Weights of a small mixture-of-experts language model, trained from scratch on English Wikipedia.
Size: width 384, vocabulary 50257, 337M parameters.
Experts: 256 experts in each of 11 layers, 8 picks a token.
Training: a variant of Adam for the experts, 7863 steps.
Below are experts of layer 9 (counted from 0) of a mixture-of-experts language model. Rows are named router (the router's row for the expert), down (a neuron's output weights, with its number) and show model dimensions 192-383. Each number is 128 + 24 x the weight over its row's rms, rounded and kept within 0 to 255. Numbers have three digits each.
After each expert's rows: a language model's description of what the expert responds to. This comes from a sample of Wikipedia text that the model never trained on.

# expert 58
router:094113129118122124135117126114164234110105110132161135147120172115121139127095132102080152083109166147121101118136146074141154114143154107127142140175137098153130109096150185137130140140153119100143123102118150172116132085070130118153144102143131155096128148173108140110134135163116125082138140148125156124111120093145123112139104133129138132110167169096136157093155144091130103159084129112163090113181106148110136144165122123134125129147142106144130155139122121143119151130147115131156146149144187120115149126163144163123121096112136133117112101150093157156141136127089153130
down0:112142097130138079127149147141155108150131154120134082141161109102134155135096114112121129094180107166166136108109133180159138169135083111095150096133120117159132120189101135114105105147119196138131156138114122103137130123091138120138139170135084093129144142110139160146137140100129150096065138128130140084172101166127127087110110116106109147113109114135134126110127123121088111112130111125147133156173132142165102159148101085122133162121137128143083120134113115132154141118082075089125127130095162144090110117121139049126103126134120162148161104095127088165127107124081159112
down1:142118164122110115162122114181087143108131180094121169147099155133096119090126145141120113129170149127129126154090126125130120159096114135104158119141105110123142185091131146100158129149152135115149110098074157114208099148124187116125113139124119145083114160115092143074132148118102144168154130133120152131117119156173149084132159113108122181151140166112121074114120140151154125126124101116147148138122146157112131121101107109145127103165164113173134190170153179101138105120143139138085125122120119118156150135131151123119107123132137125135172128136120127102153099089137134133
down2:107100156124154085123140150126109127095156131110128138127142117152117142123113088153105182138158127148107101155117141100129109177088130091133123104133142169156130130107166096100152119136131102132148130130127122161129098156145169180100152080125114140115111140097121100116116130169102114141156104121115128150159120098089136096113074128112102120132143107129134122089132133139095131140146117082163128152123138101139110116099126114149131163122128113143112161118129147173134110120097135147172131094088105117130133143112127082140155133117168157152166118119130127107098136122133125174
down3:106156124142154178097106163162133145123158157130143113136105100131139148113122097146145113122141112131135131124146109147141093146122121159111154101133099136154129102131135135109136111148109109160102122151109109099141122114160093149109122102154149132109122108139142121147156135096120115116081189113169156161131173148183069175123161121114098119179124134120122118119091158111156150081177132108157139107096149159135136118101155092079138135131139137146153137121128107143155123124104109143099124133142127155148118128124106116131141193097124122148127109150151125089099146087100138118
down4:115154149106115155123099125177122135143150156130135130146133150146123144122154097149127134094108144155173137160096129132132137200129127128144149183146096128129118100125124168151110144138151125091135075130133110146125130228126105118161135149113100141129106134148126133138148173119138208095157098119128168112170127129135094139171115091105137147127115158104145072138126154124089176123133123139124120150112126159117112112136135150112177134128126171166139115152111150153131101134132116090132140158082169095145090141117132097111105128169149142138123124122124141095184115133115131146
down5:138085141078142117154101150081180147173122091088118115128138123140158137118129113118107133155153110121145125133159121138127145131116111112107111132115163123115111107123115174083102144119146122119124100119127100138115108112164102133098145113116158147186105123158115069121114094096144148167096159125148085120125086150145122150126088170132139107125129131146159121165132143119125170132170161085151149153121128094151115148097134115171102143114156088116147172093163146115127132096145128136159119140146140131143129090141106122120141119130121094129099131142122123056089147125100142129
down6:119163124085167124126081138123166136092146137130136123153112156140132153069117110098134143122123114138146155112148146134135146170124091107137083130116123099151085134068131131138112125140139168108122135082104128098108125116131153138111134116124117129115121147150123093162134111130144149127135110142153147110092139092112116128099140062088133116139144112152180089103159124175158144111148120125147144139157158107093146117143114114097149135125130049175161166181121150172125064102128119093172129105120158096094105107131099097139136120137133110164169145104175155091149135168124150126
down7:139141124095106164114143154113122136102131111071114105130142113122154133136130117131136126132095104158120117154130090119141151155108126109162136135157129129104113116110130153131116129117107136165137106112128120147116181167251116155108128129141137147109118138155124093127159159146130190101173175138128135146120138142126131124128141102126106120158128148126107089114186141101128101121165088142150140145125111130170126109122103140091131133149129124131133128161126128145177133129123127103122141139125125140168103131076134101067081135114137141096110164133088126108132083125092145152
down8:157145113115104150135158124131144122165095162105138144126110104167134146117100091151175171111162149139116127110100126093119159160120152095151139118128123150049119125110118118062130127124110138157143142116152143149137149142062107197144135127130152091122149081123160094160144153139120138114122089112157132171154165133100152105172097129106132110139149174141102143152166151106140155100129132116187124123113122129161135159166119147110123145112121137099121114135137179121152158162134070172113125109105117130127116109124135078169135117102122124157141098131159104122115117116122176126
down9:162086096115161115095122162139148111101129125121112106146145136105098137097128118130118143120160103109108133091167107110134136161151138147112130168134116126140126109118102067108146126105123135113162140099136097120075126121144121122132134113137124153148130135102136149182112125147136149077160145098081117112183117109075110116114183163114118114126146145169135132126138139124105145157114114155102131120146079137163125137099134147083184085121167160154130179129116150137088132111082138123216107118115119157149161096114112166126123147145119108095110097160140111120101113099105109147
down10:127127109121136148093109147150184130121149138135111178119118105091137100138166122048156087141098147107114123131119128167158075132116137164152124139119125139172148153147128085116152112129125116114142129108167121114128158178139149153156105146112137135136129143150118094133114158123123095103151133126049131117156126120157100086122124124127137178173115134127120126093122132118158158085128115117163140102116143128112126120147139110125130125130127126115165127136154132098112110164131167118130102169156146109114101132163088157135156088119127125129135169147129145136153119126150124135
Digits, ' | ' and '; ' separators in sports statistics tables, score dashes like '25–14', and broken byte tokens inside CJK text.

# expert 9
router:119096105093128131109133121109143204118117125137174122128122154159129128174101130126084130119112147152138114121138176086152187097119160114148145160144138096123145096096148160142149124122172097105129135091147142169088124111071114111140093095094155151094129153162104127097135124155109118106167130141125156152128090127151127109134116097129121163112130148121127144089164142088104096149126104154151078127151118173082115136173114113123124156149148116135107152148138117123091153110143112157132153140150165118112130101155155140104108095150100126106108107156103153167154135134121122152
down0:119102136147149122100105162137166130161082156155145117149143133143134103132133131165132112142127107156078117161130158106135122096142138145141103136123134119143130174167142124071132163093131113166115160137126161095150121163116156156130132115123147140169123128123125158126150121118124091092115160112120124136163122139103155129082127083158152130141128122102077128159127156088094169115177121157137122150095134112113110077132138107111104135126146176115124125158161169137141104139128126128148091079137124129138095098114126133105180141117140104147117129179144171152123116113120161146
down1:124100143120127174101112162144140130134154170076157146132096101171142090146174117086107120128134137128139094111122071131147116118126131126140138120128153175122140119199129158132125135111117128118101139150094091157143144111190170149120175125100125070102140147113115147123167149139148125137124086088096161103135109105094134100116110137119092153137125126103106136161105138131125141084130160123131137145145128126086135099113148104092133092106082156131112098131080092145104107150125133108164090143130116093126126113130146123142113130138119127124136111131125095121160128097151085107
down2:097082103097199109149088128132126122148140146151140122128102111131130141128138174121116138146093117135107105124148170175131121123105072113119135120108140109119074085097123147157132142122132112122125147160177121123130131110137118133108168123144110124084115159111147127126099149132128131114086194104178135138103144172125126125143098131134149176101129113133123152146147136142142093107103131130072125110112093098180104137140130169156110174117147098128100172114111126127141098098169163107126149149140117135114123152144125129130139128124119136145129086139151159154107108136099136131
down3:140118119135134158101128108135127175130134161124137107091125121093138084122123160142121097156131156087174145139121166099155138084090111137134081123133173105156116130094094183186136130091180110105104115112137105171121171096165123109146149147128138197128140096118106122152095120107132163129138140159147118102102158116116131121132103129091129095131138192111116141106115144136152158110118108108121085115095094128154099096080131189124140161117191106155107114129185155141124101118134108181133121129139138092126155115155123118126126079117179127151138107097129107106109092116137145098
down4:171147140128146127139079124102110127102130103145123151132091094143123090127096086139122111118140111139149145108097126102138131119109074131128158129149123095108113146157128134118113084168149125087113140079158139100124156062089118162126103113131151104127192139118135096171117135156174085149105113092132129123083133140124113174088108120135139130118159157136080152090143114121124141102107142121129106140104170172101136175146146121132181134111134187111137139138110136128104154116113138115121176146125141133078150123159095109134071110113091125092163118104160076108152116065151129107
down5:103079102113155099144147099170123151125125109113118126137121104090120134120113126133098118119142129100112127079125129145122129152075111145141125145127100127154136078112111130147127131154114138127134115121157114103121186103136164146158110143139170174095189084149161120125110143133131121116128091115160115140130085138154155138139114144109134108158092138136072137129098088167142102108130116138110099086114058097120160134154137123122135084146143147157112117102110132135093131120137141151127130095118160077096103095101127154146119119137114182100142136166165133104128113124138122135
down6:119120101147172074110141154125093093118114162156125130117133106109118143170102096109116120156120151141159110106099197163109189120090111156113140124122125082122091154101134132142149158141149130114131161149163112077139104145201105087113124154119107149108131143122107109093071138153122150079143146162130154121155111118102117151125155139153158104121125125121121163134161109113124121105123112132123099188126103121120109142125111142149154118118130125145099153118133124122159145110141135136128125143125120142114159118179093140126153099122140128114116125158145121162138095106118103073
down7:128142192129098125149115127155155126156150100127138209093104105136106117117116168157159127100147155098121102103114123117095128112138107140091087123110115122116102161161156140119157171105146147146175146161111122164175120117136141161161176126112185133182165103113126152154137143112151141125102097131097120131112111112121114115146111077093142142073114128117132123108146133104095123169176161120132139097146091136118115087105105117151088098100107070090140140110136117079132136146127093140134108115102192175126119129132142142142121125108107167135133117117138143122135096111147114117
down8:109097097152102133127119127049115116120130122136140116124118102149153164145157135159134163125124149129130141125083141076105166103142120154170143092125166121138134116090149118100068101071164106144148177109137131101147126108127126138086118077149152128155138126143110136152155112212114163117148108154110176134096144088130163135127134118096130117166139075134125125077112152178109114088167123143184123115132136125162124134121125114182111164114105103105159153106123110137122132099126116144113112121088124131125083143143118191122125153155115108099157129096148121133129121091144118116
down9:096145108120112142112095140110125129136141153103134144135189114115118123143129108135148118121159167173144114127161138129098089103085135177109156112149111136123141141159100128102092087112113159135133165120138146117142127174084085137099171130087131138130119140126106155122135092115182090138085161142131130112139148137162119115169105160133144122124128145122105144161151107105135096105110116095113150154132118131108108115098142142141089138108154132102167130077135126126135150100179115138188134133104094136169135116104097143124143127140100124132138143126119099107137153165133135094
down10:158102131130126171143111116135094069098140126121155134135131104122116164152140103119143137131135115120161184124129115098124143111160130125162116146162161147152122125167079156095116149126121129076098124104146094114154170138150161111155167175156116116156177132141122148127131123142114114154166135143145169147151100125103122147114125161125160167084109113120113140167121164112105110126104141139122135114185093091109076126160120101094115132138132118164139144140109136133127157139166126139178159125123126079084102161122157135109127108159128143112129132131134112148115106110123129123
First capital piece of surnames after a first name, and leading digits of vote totals in election tables, such as Gaiman, Giamatti, 16,163.

# expert 27
router:110113133104097146087117125105165161103103147134155121134116148131121137135103161102065151086125165131107112115132152108159136103125146111118128137184150122141109098132164144138130154138148097079120104108157127154110124116075135099150106104123139134102153153156107141106122151163091110119136147137117155156136133129132107135096124116135145175083135148102138155091146142099120094153096123111131131103167118150099155161152123119120127157153125106127113158146132099106092157127128118158160177149166138111099175100150124155119107119117154128077114085145102137126162135100116143152
down0:109148131143095112133131116113153110108148118099058119115140165132094132138154120094106130111178155110102130109160097161177189104175151162092109163152121118171101169146150146157134155136086130123148082069149123118128105120255149093147168136141105127106118095172136143137122117147149146089126144092144138117138096150171101156138110123104120135144100134148120108110161100173136133130169110156158116125122108116112117142139120113133089102139139128136149093134106128104119127159126099145105130157138147144131137139154177143075105125125163172159144124113109084149177154117105169153
down1:146124131082137128165134139130148145103098183103116146110128144147106147143122112167127106091149093150135119120154135131111102157123178114133107134146115130108133111077124159182150144179183123139119150096129107115155143140081117108135149154163139113130162138130119105138129183188097150133099119177132154079110126177171105120109126114121124150172123121119109098121096121116115126148129130170155127150105141121153133132131120105137122140099143111113095144160129149153113077126082146109121082133163140123123130131098127081173129074110113148128113152124134153124116127179151104097
down2:125125127126083158148091115055135132164110096131088160156102121125145191162148134108115140116135142064135084131126143115139135186148160169171136128163124153143117167110132137116140140101081113132149100164127146166115152115118140111136154123093135119128105147131103117116096169138158148124122178105145133123167158104137136139160104103099077133113097138126142120094127087134129186110113124145125156153107120152110108117136114100144117083130105161168163094171113147177124149166100145138087126135111143160079150113155123116097143135129154119151119124098097125076133154102133113153
down3:111154128157182113152139148117161148100130124134108122105124108125101099139149173125152086139095113108144152153087121156084142184094135148097133105113126147102128149077115159130125127107152147168142091116107132097123162137087122127143144086110164132137132166140154101145120099157099151094133099137101111101067085113123147149122061105121118134085119149115086102118123148082121140141065126113152147080134141126095124124144138130125142135116135156134128157131140125105081138147079111129133134119115110128128150124128095154129118160128093127136116159150125152093062145059112185123
down4:143149139119137138135170156123153136098131111109143131106109137131089133130100171167112099140132153098082163126162086118152178119130119143150170158146167152099153134118120155125138165162154153130134148167119128132143124170101115157108100105165130173122114100076140143130107142135086141152156131112178120141178105126149122122140161148125129059126142083174129138125124143133139122150138097142140080132119124136107114139117185138103128109154127152124126162091103134144112133135105117058091128130113163121120165131081111143150135111160162115141148096138144130108134129117146133138
down5:122155124102151137158121192120109136144119147157084143119153104105163159149112096137152121149123133117125105118093124111099132111117114159143147131100183118144157131124102137139117176126084140153129141117112098104170139137106124117117167137129097144067078125137170119133123151104170139134130170132113140133128093168129106103145109135119149129132174146135129158076101097093130126146122102104125104149133137159106125116123099106115126185128054134138112089134133126131148133104112113116151127140135127153128129117130139100107126116155142136145110140145170120170111149095144140135
down6:109144118109102117107125085103148118094121096105087131088128102134103134151082166133178126136125129136119096105127109099143143156159146155138067137143124142113100105124143145114153075138118151154099118137107138120147169151040111135073106091144141104156108125143133086128130173125103114097122130101193105148159113120103148134106072163130094155116104163109152086093118163138145116160126076127123114112095090124080178159119113137146131156133110115096146145131134152138113128137143087113111130133131098118119149082091140155135144124151162122126110091153146130105135109144145185091
down7:110122129117129132145096162106121074090108118124139126133061095079108113067106099165158137141108106117155120067133123103113095107149138156154106125135139112135129140092165121118134145135110100113110116110129188153114125126124156088122142141126136090106125121124106120101131124137119168101110152140112063112127098120150123100118129126124128130140143089153123146141119095105176135181113142123157117151128161133122157138120125159164119130092183123114128165129150172121098120079142127105133165116138119130156101141132129158154165159149107081154097137137098119099140135129105126171
down8:160166106141145130174133112153172133107092124114157168123161134108105131108113089083124103085116111057114075145139198161132114120108142146152122091116157126140138144099158124105101145128139115111091168168125118118115092156168152165148144110133075127133130136122172118096133136154105123092128131160145117164108111116111109116111129145156117115092194116128118152150098131098162124115141153141111130147181133146129143146112125112165140156154127128119150120161123120123122107137106112108135162127128129123099120092146160133190103167124128133097115104120115151155097119135141134122
down9:167111149112156152122120124135142101086133108120150117122102124148122130176124115095126131122151159116095127136120117124114152134152144112115126147128105124104116112088094167127131136131122096127149110138109144099137136146099165132078106112126122113078139161166124105094140133198113196114147107145143144128083092135159141129139137122166115130113127146136167077179129132119154131124119166143143119170120069091104137158135115162158137118158134117147135148133140143103140144137130131124079101122123119149111092142113112161108090120122118132106106099143138136109171082151149159161
down10:140109126124117134122136119121136136170160138142131134122113151166153121099115117101111146109132130151124084142129128102143100121148121141067156138167145140120208138103104101182145088096144104117140155113132138130130137167080164126077135123105126138131120106139114118132096113139141143113141141111177095121117074118146115088141106101123129143105109108127087131155091117102110099111102158122144117139167151141120099180142188144132112089114121112186152133122154156094109113118145121122179135146100154111100147147191111106139130110111123128183099139114059136132098111134108112115
Head nouns naming organizations or groups after a modifier, such as town council, Television Arts, Kool & the Gang, police, Association, Awards.

# expert 59
router:110116140097099140124112121118155162103135126142151126133122138160111139165125123105089120101099173154117093144131143086152157105152152121144092118187155096135154109135147152152153122143153135118158127091129145141101141103081117135107135093101140163104167138146119139124152151161108124125131142106136141158115114153136138107128099098137143134099143148107143153100164107087084107135111117119171110140135122152099151179133113118112095154154141095152132185153131105104111143130132133135161150153172137096082157103129145136103106110137133138107108126139144141159129145125116147151
down0:107156103102086131110130152170160125126097117118117120121149152153137145149102156146183074115108153163129154125084119103119146085154150126133155145098170108135114132145114094112106109125123088142140131113132158142108160125100133116112150153143142087130150140132155134201139136133144123095117127155122150123143130093121122156144128141145164093150114145130110150140158151098138079127162130103148171138136149094178123113183115101156171166154137090114147112085124150119111147107159120171115140108125121097084079153102124132158129150135091163130167137147088090135131132134118129135
down1:108121127134103131126143139149178181126107097121100126133123164098109160123129168118133167150117125125132127098164139099112124122137158120140138169094173101118127122095130160125136140138106143128138095147111118148083138181048100165145152184140162113100113124122127103156136137169123102150122130131123083124109126142121148143104096102172156146154114145153152104136131129086132112154137110162155125109132101188096125152127119148135113153105153119127137135136153074118114142081150128129140134078133143143134148128117130070125137161111087152087128107115128139138179099140154137128
down2:102134123135206168181117147120113109109158134152130156124119130134145147141157119129121101079136140137093131099109131109100171107138161101127144137131149147165101126122083171103129122112124131135104077124127098142162175135161150143093105138163117145150150140148129119094190099089147162142124109129176101157138140121128155103083109121171106159106149124128123132116114091141122137167119146156127149132109157154121147109160128119135172077131106166102095135123109107113127138130121139105109176096135138122096137150117082094125146095138155087152122131156131133094140126098089112093
down3:127178129148146144153082135172143113159094103125126134162109150130131130136127116094109109147120183139156081157170093110138131145127097119120122139128106136125144125175136173111086083121128164111132133164117152096100116126183091103187103125142135120077144136153127138150119147128142120117097163088111150154118167101120156152154140110148133135094125121123133101105154154112119117118142106155136101144082109142097151124079129117124122133147097103088176109091136136167169106138101132139111094117119154073121142141121096147099159097088130087125143152133098097105133120130121127150
down4:092095143117143133104134158105111096135109124084110116137131117159089132154128142150108103131115110108154182106147133117146127089110128127119116119123156141135129107112076134192153077065114127125105125106153156123140161171187149140120123061122152112111114078142136148115127156120129114121137115134124134124144145103130106121139125094128108189145070135104122142125114133130130111099146087158161103134085097156103119168166178111147083122128102152085162127105154095164177104117128114130135090143148125101122115122139109117129170116125132124166118104137102119155173153112183077106
down5:094163140085121120153071121158166169112122120147149112085122109114154147165129105070179124124121118136113107106101104129118156123163094102102113108125116150100145118156098153121133126141125134166129142169106131130130141151013180137147102118115154132111136128118131118131114151131091106156071144125177117106115174112103139106113086178158119113144127108098128097135124089114137136087090104116103146101119124117108115179151124102116131087134156145130147111126189142160148119125118112138124094136170092117108115119119108107149120129153109133112116088074090109155135132148106117113
down6:108113132128094151116128127127093116157149155122100097151103121089122172132109110143144095189112126139140120120158167135120131099159134118109139157148145155145129157142122084124108140121111107090148107097099138142089130105158099111076127145158108135110137079129114089130096096138151111113093174129123167111083174125161120136109119124132084109135121069126148147139136167076125105113125125114164112100165094108106124166110146127083124112106136112127109096120134132140107124118155133171148104151135140147077116137109138080158133151149122135105104103107161110116137080126181103128
down7:142079121106099130142130145114108109153145174194116140127118116132121101107154127139112132154150108103130111161106100105128128131151093147138150096100139110119170178137153129137117124147136154086132136158146137084137123117118135129108143149112107079124125179136094142070135125146151123155174113151103113125102136105105151123101177047142141139129119147125060105123147126131123114178115147147138101139143114110087068126130129125132108127161096126125121101117140079180131149148125120099125056164117099139152134096153138147130106127135148092142135119115117123107138159111105141153
down8:140119134130147118144129145104137092095133132103144155092144109094162148113162137117134150127105132144127114132097143111111147128118113136122132099153127068144112183150132147125109135101113089113114151127148118176084165155119125142137154154152147191136118129119104122091155136133138143166123145148123121154092170129181119128116151145169137129132133074126143152141085105143174129161136123078133142156204140115111115117111143101139103157134115162163096149140118154102136126118148148166127150117149154114185115137137125115107149151126126122102091125126077134105140216121101091140
down9:139126119154131148147157112137091147087135120143139151112111169158145106119139163142113124134120152111151099164091097083149143141114153143132133100125105108128105108134116128115125171110133115087127116122128112147150140154183200127111139142181118125158155156133147144122106139166113148106150118157109095145165189103151139148142123127127092147126142086127105107111140125150166151149122105148103106168152178183120158078133165132124156131178130132175126125172150159126146111122111159135138113159092140109098095110117180178123138089090141098170141155101135147117121135151132129173
down10:096132154129095150134137136122130137113131133125106084106135089117140127152187128145135167133164143131103109098112190152156117085100155126137148158128102116155147102089094132118118096177166135158140099157134143163127131168135124065133130081086116129132064154138091103143185150138102133116096122155139134153126134149137132109072133107087100128092140139133099147141127105129133125139142191143085072118117108140136134091145127162123161117100178124108142118156121153138099143158110142146127112119134096171120102139137118100125116135124165171104150144099149106114128151089135140160
Leading digits of years and numbers, plus spelled-out numbers and weekdays, such as 2 in 2012, grades 9–12, six, Monday.

# expert 29
router:124119118140107138093131109084145193116112107165151130152118155144121168148125157090103151078104147157100097104131140112149154093147158089142086154181151102120145082120140129143154132131162107110156131102156176145104143077088114127129123089122121144111146150169112162130139141149102113100136129132129162142127090145121151133136095113114144127093140140120173174105145135119112104141090107094134109121182103168096152140130123105118125120185129100146144147132133136123097143122132143141146153140164150134108159109152150165129099120129156174116091113147109141165148129137133135157
down0:140143144148178053109133143191116132098112092139107094101120129171115132133105151111107130130135123112166139130085103123130146146127149114106144142157139172149156137137144148129125159095098110121142115120158143173169093120130150143097119124129115111109141141147158101152136168077073117118128126083105179136119114117167089097121109141055083135089108123083134157123116123116142115079141145100106094154126124118114121158146126119163149132120126098142115114116140119133162159154119081122122131149137104159147069158163120151129120147148135118176101102110128102095158110076123096121
down1:162137100114105141128169140108092134114159139151131138162172081158149120096134114186093137140140111139166111171105111118085136131126143138151121113135144105114106186132114117105106106120119124138134132135129108144141132117059121108131110135143149138136137117124118168154108066125136096119121086150131137132112100148191154192128117129113149160139151137098091153168163125125151124166139110108148177168141070166141109094173096121145144110134158135086112102121106128088119110095140148160137139147115092084126119109140145105169128118121145088126083127176126161131126127115136106114
down2:129130162137134115117119166124132111102127115144109139130153127125114164153147130116094118122155109129107151180157173106129189125082137172130122134121133111113157142143129133154133094145120130149119144155102130109090118098199097125112105129116125156166128138126090157115110140164130142119124105206161130160103118122133121145138108117066144112081119113134142153138108146150122135141143087071139158087136189139187123098100103124133149112138148129162133145156140128107103123191159120172163096124138110081145136139120110101139109118081103123121090198128098100166146119130132067110
down3:119155157131105113153137158143128144137161128152167149096177127092163128157141109094117119106111132105162124089115118121138152098101121120183131121127156142113119136106105152145157101117105135143170136143143130106125140142113123119093114155133090093132116121118114171063124112132153157116136149145148124122134167129175123118153140103128119120090111121130141092121088121168137168120119118134097108132110120123104123138150088149110118119105120141187146152127150122154107106138173117120111100114153111120134144124165128148097132123117122093089131099071108060133141131105114066132
down4:149147103138142160124103119127151159118124095139127147142106125119082131146159131094091135106099141110128173160144154164105110128096141136152120113111141120114141129124147119119115110139125156097142133169158132090145134138037094067156091131119108088145226148190110141144113150151138166119105105161139117110121144125107107095144161129111131097123108122119119126133126134113132122100087117092120161119118124125172099117108157134144157170103084102116150162116149123154110139140114128095114172156136130119136117135089123178119128125154162113162131118144136105143148099096128130127
down5:142154158179091124135075120123139148161179170130120192111179153110159117090169127122147143146132123161095077128104115111183140160104097137146131162146110139119139078146153164159126173158108131131146138148098140133150113127065148118121113146149150140138137113144106111120161126104148158104091130118094102142086123140122148115096057129086108094126096134124100156155138117134124105129125152143138140141105129128092104133112141162113108132117145110103120107117133148127175127133131142122124107143118139149145133117102157041128145089123138158085160114127109103109103117163108116092
down6:144143139090155079153133116128112135110163094086095135122111111157147122097168132149105139142202108110149164103110083107146090123137120122124140162110154149133160120189147122125108108145126141105114160150122116113134142146151146164095156144088143161085127129129109098142102139144116091189094099107127105127125085085071130144112123125137133130125150141173147149147158126127089086081127159126106113092111101110102129142122141155134106146109123093122148131129134091075121175136090113132154134119086112085132126133139149100153124109131172160137137137120164124095112121138157127143
down7:084163110058132116132086172147151150134155105133163119102154154141169128120157124107138149142109150083075125119140169162127122115088119128138081138111120173118139145107129125130137145100113095157127114129091116107098086105070110121112103152122148089132112138099124113131150118138129140109144160112159128130074152148153185134117092133175126160144134116162164050129087158178137136128132126121140138150109112122133100099150095104109126164134144139084136097105139133126140111143140117125119128111109104174149124092153105096120122108128136087110135110111123148110158152121126164167
down8:121160119164129168121166141086119118149135138147122170112118128139109145103127161113102166122146123132120153175155094131150151148084147132139142122150146110100174119161157113130146157120149148135112117137118132114115114146157132161115111109130105191166125153153203157156096122135116098128125138144069141159182090074106092165141148130159109104148132100146095158143134131147139144145127087151149112138104166141138140136127132118173128160120138153149099129106146109127150121123102172114131117117131208119137112153097144109141144104136119178106147164184101142163104156097142128091
down9:131121104125139127166147143151122165110123120145143098101152184121129157145143118137129130144137126116139137129131152158153136137142165115127100130152111088105159095137128139142133110130097098150105124156158120155110174109027118133167134108080125129115145097150151124128142155137098143122079091133149143107110110145142126101180088104115183098123136139146102068132088173117149104117063097129131135140132132151106108113195129102126132141089157146136134132125126155137100115175129137072145124158110118094116118116154119123153107141103125145151087124122120114111119118091128152131
down10:091133101113161091100144155149122138141131174139137103176097136149116109112109138096134128168120125160089133089138146168144156100157120098096107095115130138153114144161130148140090116112152089218133137148109135118122136110163087095104146153106127096135136164149094167089150127159166104134126157137158127132140126086130137102160151177145115183088158121129145136138138129156112103172095122099127129105116146100122118137120100102080129201119147164150141145112125129106127124130108108072113119148109118181115108091128128131135138125124182182122172120184121094082121172111170148151
Tokens in songs, albums and track listings: artist names, featuring, quotation marks, line breaks in track tables, words like singer, guitarist, released.

# expert 35
router:111115125096105136109112091125162165105130098157162118156093128130130149147121142092091142109099160157125107103163169063146155111116168085134129123187143098122146089128134162150137152165145108082167127102162147151100127093064160112132108092114135143102145144154114139122151165146106124127141143119118154160136099140160126120148116115148142158128119120100151166086142159085068076143080121132154123091160091163099147146165125108132138153151119101136105163160123125099095169111138130138122144125139178127091151072159138149103073120118149145091118106151127116129142164129119110156
down0:098127176140158124097135110120132144137114151160127133150167158124134162145137147158136123131132114158137107176123101126114153129123097181121172134143135122146178084138124147108137110153170115115129129111129134138105143146118098130157096089154119118133147111121131091136081169141158134120114145161152113134128106179111102097127124119137139151130129118136146088116119154170118113084146157082131143133114112160111160124101092112114090188116118142088128144123121076149136125091160103124145109081118127186124077103107101121122117120112150089141129091128120104137115158129134173136
down1:181076124110133137115105130147111105112141170092130109112077130124111086126117159109137123124115075114126155139114138147123171186083090123144141126136132112175130156139160102128152152091141151160163107093103112163108110137163139158088161160093135107140121113152109140137111116112129120141117140125142137147137171113141135128122156116154149117091147103090155118137134131135168168125082116103126103144091140110106138128110134113151096134089157169118138101086115128116138159092122120173145113091147116135143108121122075120104138151129117142147103119207160145140142124108102085088
down2:115129138151083119117141081109143122106145076105132141132154174123121129160113123170136169090137102195142114138167151131130170147143117074120125137096124152127138107125133141168097149164087107152126082115088169123131107165124106143146091146171160166122150128122080137152146119180149134121089125136105133144129107112113143161145104137128150165139165106145113102159150112137160194128130107115127137124128120137168145114140104122096144086125137128110149161131146144158092146140124119116217135103126138130134095125133117139131124158167130136161141109199080136105122132156110149111
down3:124123144101129107132131134135143110163167121131139122140116105115149113099163173127160093128132149131140121118101105102127125134116098149133119120104127145139085100122136118139130101107128110134160125142134115106114137121104116149127112110134099142123124148095145122138125140123122106130121114075112086118155117106180147133122125143107072112139116115126151088117095161096121143154107135152090141129121110150131094081091140159211098134129117131096104114128144125181108153159086066098109087107152104152129118156144125132156133078070117112096137132129104111142188109155120141105
down4:130062147159115159122094119161127117131146130142145174095114158136079106128162134103152132122148063136141091135086155101090094169150094142156132142132105142167123127119159134085084149155091122108151131131102094121136105120135143129113157114154092111145125117122175118128125101122106144203132123166126118137132117139135111105099164152123121137166112107126123135172108110123148124136130135185101108123088089145104093099156116090140156096120101150115094149161116089088147107122106129123160093171091141132155106115144136117152120103128134152130095114140088153174106122110144148147
down5:113119050130103133123136163132061100134149127122134166164143153099122139154142150156138109120118151127163142127116107140105100148089161099100117117084123134122106115115128124125085147113151122159144148154083188100181140104161155127140155135094126153127132112152122097100129110166139105177129159110081115152135118126071096143106183120115111134108075096118091097115126134167160128097127114113069108110166163142099116124152113136163176145108140124090111071146127093128115105113141114109114149111119142133118158080083165150107155171146102123127190137114146094154108133138126146135
down6:143129131122120147143104109131150100149136138155097126121102080144129155113132140106137142135112096143106161143101110152101148100125108154167118116141138137155136125134095117122161091123118119086111113164156131111129163167130187074122133140140106139131106120122108154130136146153139127130093146103122132093123131111137127147112145170116136154134118126088168119152108145105096101134075141157115207150158163105123085111187154153100134167129099137127168105151124105141083123155114149097121141093086100157207136139109135152135134121143127160110126125119133145151134125138114134158
down7:102149133099177110122132118100122086157144109109127122085118109099110149158139101156133134133116107138111134151106105141092151154167126096141102129143098118106129109114147070118141158137140161163120122123199144130107104168173114152147189127161082133106120133139127101080150143121116147136138111125125100127099151115150145153111120141115129143080112180131089126122121128108110098141124130108098150101133130143091143138101167124142120183118125130103137145104126124118139103125115151144096105135106150112119137086170130112141128117144168122094101134112143150065153148146108102069
down8:138117098171132122093189131113157140134147084098120082139113121100100108139139160138135095106183120107144139131104090123139134098092122146103135128094109132131121112132095149100144142137128165101121128099114121122137146158134146163155161139074127106156091138098129162143106128140128132130172190103108090126125115071156150128174149173155103143132124120134116118139189112127122100112125177182116101135152114158111111140132173068141130099169131099108164096145106127072127143117085122094135121130090124139114126112129134109134151109095160123102113171143163132125100122129127113138
down9:119138115105151109147086127140130124119087173153094174115127167151127135141076112163131174187143143191142145100127149146105132126146121167113128152152084125143156148136142104121142112111116152147127127150117139111130150135123101120111084133095163144132152135150147144110145118119123134128108128135067169094125139138123087125068146093161132090154135109136130166144100095143092111148143157125165151096143168133084083156131112132145161132139129153168129098105144136121150117151176128141150169117126152141128087155127125132159172161140120146138087112126128124082133120126127099125
down10:147146138136137165137109113121120107138129104139117117101141150126172128059147140096095112109137136107130101095126131135119124113107091113094148158144103123104103117153095107170148166117091104081104126091085114120110100120112149117147102158139161120094135114131178097139127122119106181140166151117144124114125151108103118149143094110074141120120182134116124098155107123095094100113115106127089137134138127158124139137151137127121148134153118101140135113085138163091083129119115130149126152138098185145122137088124130129059133145153094075100124105167146110110144120148145127128
The word not after a comma or was, were, is, plus biography openings like ) was an American, former professional, and Conference in sports tables.